Weights of a small mixture-of-experts language model, trained from scratch on English Wikipedia: 27.2M parameters.
Below are experts of layer 3 (counted from 0) of a mixture-of-experts language model. Rows are named router (the router's row for the expert), gate (a neuron's input weights, with its number), up (a neuron's input weights, with its number) and show model dimensions 0-127. Each number is 500 + 25 x the weight over its row's rms, rounded and kept within 0 to 999. Numbers have three digits each.
Before each expert's rows: "gets" lists some tokens that make up at least twice as much of what it gets as of all text. This comes from a sample of Wikipedia text that the model never trained on. Tokens count by the router's weight.

# expert 1
gets: ") ", " ", "1 ", "0 ", "2 ", "3 "
router:539492507500512499499492551499506493465457529491454468515528505536521517536524524497499485521491521480518489458491554512477471465495494494479520556501465490485510504524474495486439490496513463503491511515493484531512503456508493459467519439458557509431480496516512472506491537543477476471460511482492525542462534494492513511501500492486505504511484525505522484549518513519490499442532
gate33:489475522488501459531527486520493488544495487470508517570484554473510492465510505523445498499508529490476492489479468504514520493485505490542470554530473503481531481499537538515500535534498495486558485481509488505481493524542522467475515503515551556488451454505524506492500498471495466470511504502476508519508505506517478502508477543492490461532521482476512480509476502455475485493492
up33:521488455498458518475500531486526512444529487498506460470494441472500506484460453484525482533481512547498503531504476514462460494502516495505487442489497515435490533472481491462512454477494495535458520526479490497535495500489498539504492533494461441520556537543521479481474446530483524539501526516482485495503441507495493497500531450510483552472472493510481494501510511548511512544534
gate34:488507479541484488523496454495532534525496542466475451506489564482490536457529504491505471476490510501546480506497521479462516454509499496490533534521502491524505500479499474512484519479492511506465505495512511506510519497500500484513479522519533523429516504501527467509536529507441479497521489528448501513513508501530494517474534460498473517514498509493509521506498496515512492447532
up34:511504490522511480562450497511494562458501486503496479487515481487490468506518535518521467467528518499509531515502553474510479477488508518485530502568478512552544498484484500529453486461477474482471496518526495501535509514480544460522494465512482509494474455501464515546490498522522522512533534510447482516527492498476475517477523483481520522501503467485549474531532537527451518475482
gate35:468507471502512550503444496469526511514483526533477494527490462507523532493510502504507493492500517476499485513514537491490553488490472486434493454492524501502499478515497507441411488504504467501457479512535522533507442488521523524488513480484477507481490508507484523517506490479495495543520551508462532489469528490508490494534493514530488503488468491512520496457480457488484512495518
up35:467490487522498505529452488474538494518523469483472484548457486540474542487482538494526504507487506479487496554517515465495583488512485513469504434518561508514460472496492489465413488475505478511485476529533481530563460489505487508496519472497465535488508529517476514506496473515480502524479524453438500535486519483505511469500483518511503491502476470509554514467485501484473523506503
gate36:509496497490495489551530496484513513522477502454492491486535481523489481534521570506513498498494501545486479469492489490442515527504475501491554501499454514561550480552524506484541498500503507551540471516488496543519490498501526484525526566507526476470521469485513511540503534502549533501495516502542505513507485465477492503497516479474472494485485471456528536499497492498511499461509
up36:507518494469452520478467498489487500533504519522516473511468533444493504456497480503451499501462471519516506476493498515528497481482493528511478479510484496455480528425530449541484529495491534490452521506494505468475493518543482552487502525505455529503514523503512488511522474470468502500490472509511484528518465551501503510521470547499512477488535489526520477450479514519526534490537
gate37:524468505521527507459472476482543473513483510540547486498497493486481471495503494516471489558506487472494514485504501536547525537511547498513482523498442507485533494480452447504503488489500521504503492466492475459461461501513483535493472554518453524509466472499516505488488541515497534472446492528496451456519518495502513509511476463527449508554510523501483544482507472478475492487473
up37:494489507522528487487495463491493493503475502508508473508473483486470485518494469468486470539494499480518503536488503548472503548466508502508523535510432469514537516494494484503446501473483498446537487505500471478494470486460501551526500555522493482511462565512488495506485580479459493510472499523493449459550515493511530513483506502561505515557493512494522502457485455470477486517528
gate38:486482484488507475542505537567507472489479463483515512517517495474530514508481448542514493506519525533500462472512509514523485546504483489517465503521522523468502499502545500488469540529493530470521508481478544528533569480510497506504508506526493472548507480489499510489522487529486519497535528478499529500507520482499476497524499494481495496450495519514516505531504524474476488504471
up38:506507500499541522447506467463508553545479546506518463515433486502462508499509544503472500468490508479502482481468495490489509471505516484483505491462486459526473508500460506522562465515496517492466503516497481465494499526553515513501484497479473472456522503519527506494451544501502509474460485453487535510514482494522513490482494477496538530512507494481514472527514487518515516493490
gate39:548503484534489463513490512510477502481502497468483493529487526503491456478511505506544453467482455489505526508526496485533451533520488457502534500550501468503465499479492529539463515524524533472511477508506481496504486524492552549544530488542522482471514476502506536496503481497497509465529499508518479503499506494517533509503499491493530471533519496477536503507521493472454497495536
up39:487498494502481501490500524520536508467508518498518487468533499501507503529513514464558530499468525518511511505485449485534463504507527529515505487527490492530513487489562517496463499515525474463532514540487501492487482498480544485542493491484550490502480461492504521469471480515554554482563493484535490489522536485495513489528500502539490479487519434509519471498501509536502511534540
gate40:519502497491539471485523503534459513513467517525508510490519507463457436473496484499467457517495507482510527510489517491477498475487536500485456503470537498503488507505497456499557512490463537513514497476490500465511490496474505498502508487483487491465483469503516466481514538465490464475502472559449503531470534497527535497506480511504499459501451484534501524539504555536470517488535
up40:485482446494490531505465502498493453501445488534503512509497514471510542512502526489509476485505476520514523499484504493536500500507481513481502519505481529485481514482472525487481490521533476462469490504518505483533505510520523491465483536525483505498522526563510554530475524500516515528548551498549500517495452527493500459436538508504509511473509510483495485420459471509507471498490

# expert 4
gets: "of ", "in ", "to ", "and ", "for ", "by "
router:528537469497492435484479478530532474534477520527508525479500503517464492508505483488452507517496540490452482518467529485522505464522482481486481500532510546487517475511546539523510465511478505476514520491466467555513509510504480490504485465505490523531488512503515500481516514461484514490454546510468500500518504498522470464520482518511498462509489496481480460492505514505481496482504
gate0:498504506477471483520501472481490488510513524539567503492516448492521513494528532537500524482468511496512464458554490492511466506481489536447476490479507504526527502507514518540507480464559516515488488482499516496517490482504505451489497514525476498478481505493505491487547490484431501504534500499498494530486514456527493468485484457551503469528478527445484535529529484538491460494533
up0:511492479545510540480513519475516525486520493528467516506515506486523468507480481480501521507531516494496524520504526468518476509505508491526507484545506463499535493530474499505427487510534518499478533542492564488535515472484525560490488504446489549494489526493502537482477519512535521504501483495492487466536507534493486510528499514467495506497510476511471467472468487517475514455484
gate1:513508509496531467531482495502556442573505483483496460490519490516543416486511511507518484480472484528512471485530536480513497508482484522562509523506527521526519504473574514496485513501498496515499522499476466518462491502514510466505506500529482507510476536454468541551509521492515463529514557503483502501496514519505474479480525482527512495487474536518497481506533506510468472509515
up1:530489459508511452514473470516505483557545463486463495468489466519546438486477513511503491484452456507478461487536508515499509507467476507529509487532509513529500469491508524488477541547491499489502518473485505510469492468524505474490524505536506487504460524472472529554469528492477445521502533509450465479468487484506479538479532491507546496481491517526495473501510512505482472546484
gate2:490540468474475520457510494523496509487438489529531514481469512523472517529409492513512541494502523474517515514509503520499481505559453497510466513518464494463539519488484505482534426494509500497527533508486518503531462455493460517513520556530497543488499480524485465520525500497493501462484539518458539499495456507504510489498493506476500495503488548485559516495540504475514500537478
up2:477515526535529474543471478482488493507488495484486490500551462509497509507549537509479519512445521532538497476471509470486519495473521517494533487533548505482464496485456459502453510486501463512459493494496461526488520457513545491486489498447484478523478499533509487473521485494493466478477518512492514485511483494481496466458523485480526547459469498512478494515501490502557460447486
gate3:492458519514519518481476469524514491552522431503491498540491511434515472452445502522471517479494522484471545493497478484485483506505523515482504469508513474555501469519508516499477503505518489543504487487494511567495538509501512507451506534508500454466549509495526503521497537514478515506488554531507479493526527477523483512479536502516484534492493491464490514543488504461482503512508
up3:486505453466486519539469510508495462492500558498530521516525485490469495509563497497493492577498514514480466528559494470473479500491460535501476509518462527517486495504518526481558481521506502518498514462542503490462464523501509527512526480495489517525455487478504507448494519498520485504527504462489492555447464528514497470483484490520479520500472504457482548509497523497502479484494
gate4:505479460510475505486517504489529446488510498483450530543472524522470511506520475545552494458532497494475505471543475481550493508491532500532485540436491546540528527491508490505541517512525507490507502492475501521483490520483477474499459494519523509497536489527482490491545501502531489506503533524511514497525448526518482514510497510503514508490486494502495476452513515497461485489496
up4:519514444480519480518532495528495565534494518466492494493493482501509476530521476513498501491554493516472490523509540512452529477502498502460465555516476499514516478471471471466508509520470507436519489523514511492493510490491501508520502498513530467496539513470551484497512489519476571522471480513510498531482589498482480496515504509502498514526518490531516500556526523520495525464526
gate5:483450507510494524489490536472525511503516499535530530509540484498516538547501459502536522470490543481477551484493487460502508510486463497495474489521503504534449501509526537522500534506522524517509497486512501483525485476484525523510480512491509505549502511513481473566504518508559488486505536497500458523465550511534519459514497522524465529531498482524506467483443515520472505486473
up5:517511494506567522485485539517493478482478514506547498520505517546453470530532505500463528540531503507476484409503492485442471506494499511467517467494522499513556499505531492515524460505473469499498440522505440491495493483505480464502553457485443513504513523467487488471503497477508489550516538459490463484452494520489491510524485462511532494486512454518496499489492494505490481502475
gate6:517464502492495447480503531444473496482535476445514478527469521520515471489513479482556503482525497480465543499501493498520496492497512503455508471501460500487518505511512474527498526480505520534519476487486497502482460476487464521500519533500470504471464484518497504518524494508505530551443503524481509492537477492518521525505514496510534538451504515500493504497460480482542463484514
up6:503489493422457455537505526535521473523507481513498475490505517497502516496496460456512497509437458508486494518464480499491456496489523533470494495522516505538512495519506521505498520504509507493492435539470496503456487494454504479452508417463476457488521511557497523466524506497521503494484461469479487515472490473472514482562478529480492518477519501481532494505495476477453495508515
gate7:458475485508511512482485485500463494533473460519504531509493519502517520452549502494516500518500470485495517513526508526493560513482525476477567526486507492487499514504550497510469471504505486505480501472516577480466536520506504540514496476469474535543501478486528513486517534449526508471492490524496497500507465517514524469463478520518517500477465514501470513507479474545490512520483
up7:549522510482487495488489475507554523493512512477507485514477492498507476547466505509465492509508535500504460471448474463514424471495461508503447482490498507515512499517431506479529493511525497498523494534492447526515464480489517470477508511541487476490507535531493486501477476515533487511487529469472486513493476478516501577520511483482505492524510487498515465494521522477501481475486

# expert 2
gets: ". ", "- ", "\n\n", "| ", "a ", "\n"
router:556466441519524474479491539487508573503522488489473501495491505526559510541501459500508517548462456500487526470499530507519526487486482511476525520550490481474540512535512495494473491528532487494470539516518456500551460485463514503514467494481526488454475520532472502484494526506519507485496493500496443528498472489510508502498503527522522475511512508474508509495532507490515493458501
gate6:516514540511498483503457500504498514543449464514466470489484504483474517494519472489454510497440512506523494529555508493513547482522472484508523490532462484438475515501460491461490489511513525516544510520475497498525496509509468529538482545452532524481466481498504480537501466483504457482528532501484503494491491508545476508488508471508482467476530469507508506504510478488511461490512
up6:473497503473501522506502492500478493546472497524485507463523503452515503474546479492452520508447486524504455503557487482506529486498473468506531499516468432484482536493487504449495479525498547483533482496493472474456502541544499506511519513492504534525475490523503486536491522455505423441538529481515501497468472480516493495478466471498475478460495454477504519497532483506491478459516
gate7:543482469467482480503479514533517477493511538511481509494517508549551522513468507515540489462494463530540462484497536467541526489437508497468502547539520500513475524509483507490486509515520533525477514529521462510508480488520454526504510496494493523500519507501513485519529483552477481527507468529496466487462476500492505451492456523512517561470512523513502500499494506471521526532486
up7:514507536494493526479489531517500486462515455520473481513500509502581460515482470519502498538485492484520511462477485533523539501495498478467545520476523486505441511474479538502476504542497489490427524581477447499511501466464508504476482515483485511484508508460494444475487480491485517481502483483520469510487463486492487446507508527499491485529525532526492483538528524473537514533449
gate8:546508501497466461521538492464521497513516473530531488495503521517500495482477469502539486474518504459506501467522496466500480519495515530499465475495502485500494493477455445516481520479508492517526495494549472536509511505460492469494507530484533500440499519518512499453474497494531479482482543553547471484511510540458491504483491528512514529509475469498504513561484547547486517442497
up8:497516475503476525534506477506525499485447537495524519486473475471482482447515524491488520497519504549520504546449512540502538529504500490511448547508472518501505463485503522527529529527508522487460522487476545502546482461520478534489500482488484487511504478476490493541506500483556550524536474484517503517486477474520522462466492451488514510519503507460495497511517473476487488535512
gate9:493456469508496501482532497480513528471474518502483495528503476500537538518513496525478498533493482502484474506494510507525479546455469536454506503501501483484491488475512524475507439509498471519511486506485495512513547503507486478487533494475531465510514510531453498476523474459510497483487510520484509513566524463522500557490532479513475519527481488510531484478488501465493499519484
up9:511479509506470511516480485508544517475494511497516539493537479520529512562500480450501552514552494484508465514501485505512539530478485518479508502489508461512491521494457510521504469497535520492507488507461512516505527500482524459511495451494512484534510525528452509479476462482539491465469544509450486499514495445545495533466495518521474543538485487512517478463551525526474479512505
gate10:503544476482494506522518528505480502538507524454500501497502510505483509491512532526499511517514544493494486484511436472463497526512507562525472490482504470482488472492476495505489510520512535466510476505473513478492484516535503478532531502449427472454524559471514459530426507493499483531520476476473501478516468542498471489459552512495501513527522549462492510458469496520533556499510
up10:511552482459527499491511557513466499510501515473460496516524525508509504498500525542490496479513527499503495501528448460465510527522500537542512472475496476456488491455491484503528535493529508499499476499511529453466480486518503526504542523465448459457516522480492470550440487506499474536495468470473508441511476509492478505439532507523511495537514525506504501456477472533504542513537
gate11:466441483528477510525481516510467554502520507465480485488498507512508488487472499485508451495494507517529510471493490500484541477492512493476494489497540506512472477522472558539451534499544517480490514476530525511534500478526537517483506503500517465519511495527469461516493530507524503482502507497523513510469537534557518479477493551556525513542514500498520521533491501540518533500484
up11:498565524509468459502493502540478487551497525515520491498502511479529527488527517497490513481492500530506476500517482534516453495472499517496533482521466474481503511483460477498523491509523500502520536531487509520460503510489448520513470515503495562491483489529528528473529520486484489494467520496531499498529531501447533441494461483469461492488513519455480481497457511522478482503512
gate12:459523494537484489467499521500505508480475475472520468536528491532515501507531492533500508508522484517510480507513511500507462497504482481486533532541459495517502449500486510510443475509545523467475497489499442484480475502470518533487501467539561505480510508538527466480442462539530504547519484498498508515509469514490517542513479464517514501524517500514568531475503532465472475471468
up12:494489479514529540503502497465481460504497507495483557522469469526523512486510519493513478519464499519471522517508497509507502473494512503524517509495500480502508495522487462499468526472510527499515491468484520548500480555464486448495473478488435484471548516477475518496522510520463505496453483481444496509518516478466487464481502484520538490528547458478509527528474505555544506482473
gate13:499546472477490457485484513471490478520518486456487498496489476530497445535525501504518485473513524482507470442534494497485483471536513505503497471507490521518475460459470488516486508542521440431494518507509509480480496525491489475513515474498544468429492524488478475516532512480516476500509503496462497468507531508512477500477526448485489489502511498517504513536480538449458533580474
up13:483454516538513504494496499502477492465463503553517514513492528489522545450482518495478510529465498535521533516460495507522515522455517541459500491503533467478514547526533540472497482470502510525499494521451475554477499488510525500477525529495493526551481462514537507492462486523508523547480519506532511490495480492465527465510501557507512507507506501512492475468537463536515501469501